config = dict(
    n_layer=14,
    d_model=128,
    n_experts=16,
    experts_per_token=1,
    d_expert=144,
    d_shared_expert=0,
    activation='swiglu',
    moe_layers=[0, 1, 2, 3, 4, 5, 6, 7, 8, 9, 10, 11, 12, 13],
    router_score='softmax',
    normalize_top_k=False,
    routed_scale=4.0,
    balance_loss=0.0162,
    balance_bias=False,
    router_z_loss=0.0001,
    init_std_router=0.0328,
    lr_router=0.0006,
    vocab_size=8192,
    norm='layernorm',
    norm_eps=1e-06,
    tie_embeddings=True,
    optimizer='soap_variant',
    lr=0.00504,
    batch_tokens=[32768, 65536, 98304],
    seq_len=1024,
    train_tokens=407200000,
    steps=6442,
    dataset='wikipedia_en',
)
Below are experts of layer 9 (counted from 0) of a mixture-of-experts language model. Rows are named router (the router's row for the expert), down (a neuron's output weights, with its number) and show model dimensions 0-127. Each number is 128 + 32 x the weight over its row's rms, rounded and kept within 0 to 255. Numbers have three digits each.
After each expert's rows: a language model's description of what the expert responds to. This comes from a sample of Wikipedia text that the model never trained on.

# expert 14
router:104114099123146193186097128106169081148165084150115092202141124197146116157109136156106149143137129106100158097171172114100148136113147143213174134133105122133152107138125063134139109079064102109177093145113083180180071148117082112134136104071114122168101115130163114151155136066118121147119137177114150108114114099134085076146124156105163137140148110177091076126153201103090117135059
down5:112096131116151165111079126117124060112122176103109131127147150158121161119079139117093132151139161108150145125150145108126169132132120099158180147121117114111197218168132079126129151185105129118156115087118182151152106120089129115154175136156118103127135201061136131122200132110142047146140151147097089122133127176107107135155139126102149116124190037135038183110055137123095106121087
down6:146049101186087088105121168139160127210156218131130189109112133102109118188130180150143126033149067147134113092121110109140188131108095101172111145133139132066117126067136151140176108085127142101076108146132131172143138159172158134069124129128103100125135111115124122126204109142115113100159125110123137146143196136135194088130113094128173104128118142114126122153114121066087129163125
Description: Head nouns right after "the", "a" or a possessive, often before "of" or a period: group, town, position, name, season, album.

# expert 7
router:118102150119132133126105126154147097119093127129122120136166164179082146116141212127136120123161086152105179193126160050115130120054154112130144172189169109173119142120106136115139083135161130184136078155093138134110106117066157107136120133117137054168085183076163111123167120068100107102135095132127153142169051152081132096082094177114140158109111121162131092138198136146073148161101
down5:144129136118112071114099147110077181106077074132129148121133152089160150093111107119220152161078110062123118099133124185098136173127078105145140089150117125086093100070140157145122158085132090176122200116152083101092063086151177122147133125107116147127121173157088116147166127171175139148147125080104148121136081146157179112094091144153191089176079119130144094136114085081159128121157
down6:132061147111153140128171158145097156135069122099098155069098157086148074153164099141144095137122164148110115151157102159122094091101149112082190082127145123098106136161125112166121158141157188132134109121119106157085073089208153187099133133175168135101106153142186166125145091111129136110086116167148022177176162161121209131161138131116156108110131135135119139073142137121169165110100
Description: Single capital letters starting proper nouns or acronyms after "by", "from", commas or line starts, such as AEK, ODOT, Ostrava.

# expert 9
router:095135157112148132087095121164168152114111103080133134124120170132065127159162134106100119149138110121133115114146164115154124110116147058133122134166092082131132094185122128181158129068116118189166085149148081149163161171074137079184133136043116031194154146089121136164170149086121137122165113160079116084145122158090144118106100138087157158164091164177134090132132146148075085158163
down5:086140149121123144126206075081119141133136147164178102128180103067151158109137172139095142152108129165108093077128116140060127108116124137082140180051151148154122109153178134113115093158175150102144149136105128064108174132181151095162104195134127104110118133088101167113129056161194129100100140154120124214159153114148143114166136063149156123094148174090095104134144100082141167132152
down6:155104110144066121133085098112136196055169107155126128111121090116178122148099135057123106107141121139137137178143088145105158124136142183129183151127147178178114096157105103136151094150127133149123119145174165135153133136102175101113105150149146085056102088175105123169149160082122149212117144172134081155134132103171112149122141096065170136188095060135123112123133122135122163120022
Description: Middle pieces and first syllables of non-English personal and place names, often in lists or tables, such as Helgeland, Balanta, Abd, Mädchen.

# expert 8
router:125195155105204094119099116118119139092157153119141115102117209152088143129128133120120119105135093122077109164128124143067130208063144079176143139136098112146132151160130114166078122130041096114164131176124085122120117151095111108171146104135135075172091155075177128146131150050134103117166097140054164128097157127141083125132144188133137171165122171148144112130145174127064154138105
down5:119121180108201134159132171108141155101075173191143152151122183111135169175139131156132130133093121105133131136141084180124151206081149130180100130101086169129115072145109136130107173189057134110139174160106152048113146162166130145149112104158135150108073106152111155157130103146127099129078116110083183206121158140095090115120156138095138085133122127098135088100134043145119175136124
down6:091105129071091166073062096136162130149115128091134084171098134146132120059166160154133093105136153180132156124126157065096132162170136100127101180114114144168216103147103154107140147079152101130130104077179109178106121169084086118105119114124147081155122172121068127157189080142119101154149158150104129134073098091101088143083098086132163164180129105149163130110150070156161131151128
Description: Pipe separators and digits inside data tables, especially sports standings headers (Pld, W, D, L, GF, GA) and numeric cells.

# expert 11
router:127142091127167135167071095150153105122132090119115137150142141199141157192129149129158076110210127136119132102123200058130130114136125136141192156118052108163117118105151137123160072073068132117162161134156071137178108113125110132175092106125181143157106118084134111196154111079083116173138116161067126077086137090148115178101153122146144169119126105164145089081145167128101153137105
down5:139106150161106075145135124136178108124148146116090178100126135168105093181138122119070132066148170155163126088120126053148089096168157135175114129137130129104104135103151193167097108172139115144140150174165126097127155143137111108139132109098120202071180181218113173172118148111059132161133139119143105107153080132119128181133127097091116176212132146178154102119149194129093153126149
down6:136167123108105136137118163092066111168048119147108134143082095163135100125127143123134116085148113189135086120145121130126122153157065128142122108135087085101127086167118151095054161137142098114118181156161145089148133092220133143082153113134148163081136124161148112141057116166157128083107117112107116121099131077112136125084071071149132137128104125131122194006169085119134153146156
Description: Past participles, verb suffixes and common verbs in prose, such as supplied, honored, used, became, released, maintains.

# expert 12
router:122143138151202136106135103156137139099132105124166126141155157098115143124138124133127155101108101102111101102160177081118092126138089127170124168149145115109168128094163171111085122086116148190167091089145137161146054191072164076165109102092147086174122097166096078121148130108068178149118159214131123097148113176191089204112107141082122135162104117136115107100165170071112105114074
down5:135144058191173148127114092122084133078140143170120187112056148176100129125136156088104100120142121167112133109155124100079085098126108125115150124146100105155133108084101158144185117128133154131067191131176135129191130189155159118129151095095120091117176143067094092084147146099158106128154114145136159176139128103113109187097150117108143066142109091191133069115066135105157100131205
down6:118195108133095152078127120109126126133120172141107136077103140160108103162147155081167154089154071116094113167158176162186126131125135057112119136146101097111105141121206143167146156154138123072110099053099096084135057150098136113146194129135118107116084114139133138129133150130117109205120126087113160090121137101138138108126134082147128075153126236101061130115134080163143115187152
Description: Word-initial Latin prefix pieces that begin longer words, often verbs: re-, con-, pre-, ex-, trans-, en-, as in re-attach, trans-it, re-en-acted.

# expert 15
router:101139148089170133176094135217144116100147130105164110191127138199102125126104093184161086148110146136118185117123123130089155164094157122170174109095154145141114119130151086117115173091075108161191089159192103144112104090079078087155114134108119077164139131085121120111125132114085138176113100154067142147109097138089162066106130182126152147130110121129149098098159144048093099163083
down5:078126093122122106124157124197135154091081133140131152078099114199155127157107124063107132113121134147112141124103099149100147141125181151091119113050060145099112156153190109112099125177114146141125123128157169109130179110135172115126113101149202075122231156138085091133182160128124127162125174110112117105070147095133197125160095097092079129159103160138131147125103155080059115143134
down6:164189121114110124079148086137125087179107079041107099132140144142176050143128171110136194124093135133157115189148165159146160116078110116107145078194141122172096152163130072114188186158142132136130132087149109174156146147070144133077132127086129194126164114076185115068113089155134095109170095118122177119133098116139126160143135105145104088127122139134167118114093098126181121138103
Description: Words and word pieces inside proper names of institutions, regions and organizations, such as University, County, Ornithologists, Carpathian, Westchester.

# expert 5
router:166133095174201120163070109117125140082150098129138152120178139152122116131122119168111104103116008160154176126178137136086133177121164099143155110083111135154161125114144153140091100075109094125134094212101093161113142120161077116140138121113147128172082166123193078103127134118107184105111107133052131095151156106108108146121142175119205105170083132119146074142130141134115143181109
down5:135149153154074132067109131125144093130113187128168180167061148164105119149128140071194096163158127138131166148106111142176154126089129205128097124115120148130121104123126126144168122173125178065091173121104119128147121117126166161135085153206091146116180129105129100112089137119153202056131123142189112122126144109133068138190200117144142137107117146126090186124125142046124154104125
down6:075167189141141148087174169155107093072089142125156153102160159137150140096101117178120101141170176117104078103091120087105131121149139089113134188181155079153095122144159103121159138097115138086176118088125115152130143126172084151151146183113106151140143195130087179180170145106102101178117172168124108094102101101107125107098068182079191118111084172164141177154112099105151142108169
Description: Wiki heading markers, heading words, line breaks after headings, closing quotes and parentheses in titles, and year digits in dates, e.g. ==Early life==.

# expert 3
router:113170117146105122166097105127144109094082138130154121124141186163136147106102194120039143114170146170123142135181091047104109164134128139168222173117112091160143138144089107160075153085130085109159152137104098148133147148137143106164102089087176076176112136146143085102128212096054152178079135119139145125137131113075121180141147164128151155152115151114103135088128116087102094132153
down5:094167099132115108111112090099159091099133107081077126125073144100115105157086118095135178101108147074147071146150063127096063135118096132093179104113073158121123122092168092148150163127075123164132076140101061195110124157129123122134124057208155192144131132113117114093105127109145123095105157138147155152131162127100211137112100127115115156169074117136117181111200113099131167120164
down6:138148108130099108113136105162153126126167122100144125094124119175163117130147113122096115130207120147140128122132116120154123106143136147180174065165171120090197142103155159118103165082185082117075074128143169099079137154149182119063164094125166133109156111140110092098137138191216078106136094132138162095133162081100083164110174159088109128092077147158091095161120109059174113078144
Description: Sentence-final periods after a word ending and clause connectors in narrative prose, such as ", which", ", but", "he", "who".

# expert 0
router:153123115142167158157135132136222133131178096127099113132120148174129137113105125170093082121125062108060184090109139058090174198097164147175210149110097105175131124115133105169107133111075126159176117157153072129095140138117123067179079098104189085118142107121166115157146132105113136142116111149061117091103142120125095115088113150110150149165152176126127133110115119121071128171079
down5:132060142116092161106164132141105097102156139084126130149133143122074173150120106077142187129125136120103108206145173160119124116153119073120125062144087140114187118156187157121135062111146105123113135154126216160070085148094132154162084129150158153184065096131100123056100124096135141061127094111157116116139068082158165158108139109126096126083140132073176128108152165162120114128151
down6:148164182163097118120112150071099121150180131101086151118142115094144093121149163131126082167123195108156162067143172113089169114154152133112117143132138160134075145112118116077094105106190101130099104108136165152081122102117094186079162141179070082130142109139128126096107146140135113077166077181103115118082111111139090004136109095114134115164164126146092157133080141072160126172151
Description: Second or later pieces of split words, such as colour, material and anatomy terms, plus adjectives like electric, water, blue: gr-ay, br-ass, tiss-ue.

# expert 6
router:195102133082128091132068084154154102153112103092186124194153139119126168187099150128133052130132132138064147138147208089154182151093116133151172185103116129125101105130122149155064118126143126142153172144095136190054125164138144116162104086108093101127145140093089132084180143142087152130098143129102129062161136136070097117139112129124204183136082115141118119133169141133102115113101
down5:103067159096150120136173100131073191079086138108065117123113127129130199123165064169088055122150167103145127125133137072136125132137106116122102138089145083127134091143124124106087128160135132147124066184100081129166147144084153161141128147110103113129045159131192123179177135148116130105107159123141193096206133131053093125083100155090133133090123109062166113148112114140144136126121
down6:174148073074158137103065178096145171115111126098152147040160098084137108169124174155116144089193148083110185177148173135170157116100153142085095142097117143130152124147155161094148109139177145146134122126167124164120115122128105109179049134099086051094068108127138158092142138145117141124143058132124108104116100171090088130129106095165163151105161072118071120113114095095160113147127
Description: Words right after "the" or a comma that start a noun phrase: quantifiers and numerals like all, some, two, several, most, plus prov-, local, final.

# expert 1
router:106160119145137148168102066143177104139102124141130121085127120172092138163150112169135093152127081133091173127169131075124123111153149075146177140124100132134125099178115093158088157106096112153145110175178076161119151135105082087226128107097158033212141099115165073135125124111142111183130127122085109081103139161090138128066111139134185175144120113140149128153122129098070123188112
down5:112114133158097147122147081137130127134059121085154186074085156153140076131097162146103092124162194116150105140164088147139179158109186116117181081085101123143117089148103155170143149128152149095123039168105094135141135094148155105127078152138113166130209114119119103205081173135134125114144074074135129139118081177154120057105107070138108146161157123124090146144109146173151160157112
down6:129158150089107101078135180134136116163166095135149068134120133166160079133115163122118166153111138168110142121129087104146171173161121166160116146107161108172149175107182129081162193128159147046085114169144146145178128107131116168073128187138068179118133131159167174133112128121150134040092109076134156138136093133144106065148132139130102086109141094086113120139031135150115148104093
Description: Final pieces of personal names and first names, such as Félix, Auguste, Sarah, plus endings of place and taxon names like Tezpur.

# expert 2
router:146109114080168152124103101160182144130075097109087084103138136148079119096080166127108100099143119113100148170142131155109101159102162094115135212121163067137147141112137089185137107130136118187181126173142128199120148143115076080132078087089199138115105136139095036100200099094121174122130187126127144150155112155141118160087144121140133143106095171145160124164189095139121111163101
down5:076126098126147142141109156092122067099137143149108127066164107103104136187114112144109171159059144149177117174089166051116186198158094132124087177175115133155094163174140137162135090135143072118179072158134065086155110100097087127187116133136153167126171085148109112082094148108117131097119164154100120145130148151173123138122110203125053123140149116157103126100093100131129124145143
down6:112113127134152081103111104152113106149124142084112078164190122100123119126095130142192159116156154127079139131171093171170135140133137090095126128069184176047097179101148112144144103113097152162177102173146103093192081157197129101124095097116121146060158134074130095141133059164151182116080143144129175111121160162109146154088107094102097105153087098086168124092111123139142182113166
Description: First piece of a capitalized word right after an opening quote or list start, often song or episode titles: "C-ollapsed", "Ch-ariot", Cl-othed.

# expert 13
router:118136173168146185079134048097099150174146165132085112112176146152108197099118146134133120117141135124128174100067113158133111167111131091198172135192138098149122123074084118150141104135116117103124116170123082140126126193077181105155098072098143123151082172109168099136175126076057133167116136156128098165106153153155141112085120142109141141069077100164138117158190148106097095152150
down5:146149169085095128146110182181104156124107131138155144157167156099189140149095061178113120127149148080137163118129102161152100101155175080161102154128127114155121127146140128159137078107126180231094144156145167182130143134145127140102092181101128174171106106163152106148086169093185116163117119116118108079137112126125144125117090075169125131101211104147079132075155093117103160202088
down6:157149087150110163141097132099099044172173085104161113097123134118143128093122196122103129094120160174150133127128150143000153154103151135131152141130088120075144151150109124118056104105104149083094135136103105141135156164177116098098130131068115113069139119095113169139122181112179158188125160117088131100094099065133176187081136151111141125125124184156098145076132156129120155141133
Description: Single lowercase letters or short pieces opening a word mid-sentence, such as f in fed, g in gas, sp in spells.

# expert 10
router:087171154112117188074111131227138092100142108102149128169170129213107216173119174122140108127186055145131143132141146089120137164127152116140139189119156098159174136129089150091120118090102066101170132146130108118130127132146114114157070065080164105147126134113139135156119168104120132130127162114143154101097112134141109176083171153119159170100115105124118114125172145072118134218120
down5:057212097183101126103136177102091122163125117108255109071123124148110102112122104144138128140141189142090156172133118122104160122119101152087111113176151124138159130191128117138121127053100097140114084116137095156140190111134106125092106046105143083126118161108115110123110117120193123137114067143066166152144126115132149092128152141137168149151106147141158148156176096104100125169122
down6:105142104137113107129066100136084181135150158084119153196050067148103137139131119162102193106087148132139097134139131081119075140142129167107088077087082114149123132125092157148133108168068122107128149124124100142159139134087182100123181161155106134145118073105073155154118107169154106163160060157103140106155166102175184111153118126106176200126109179145135160127198101113110100137181
Description: Prepositions, articles and commas linking clauses after verbs or nouns: in the, to, from the, of the, for the.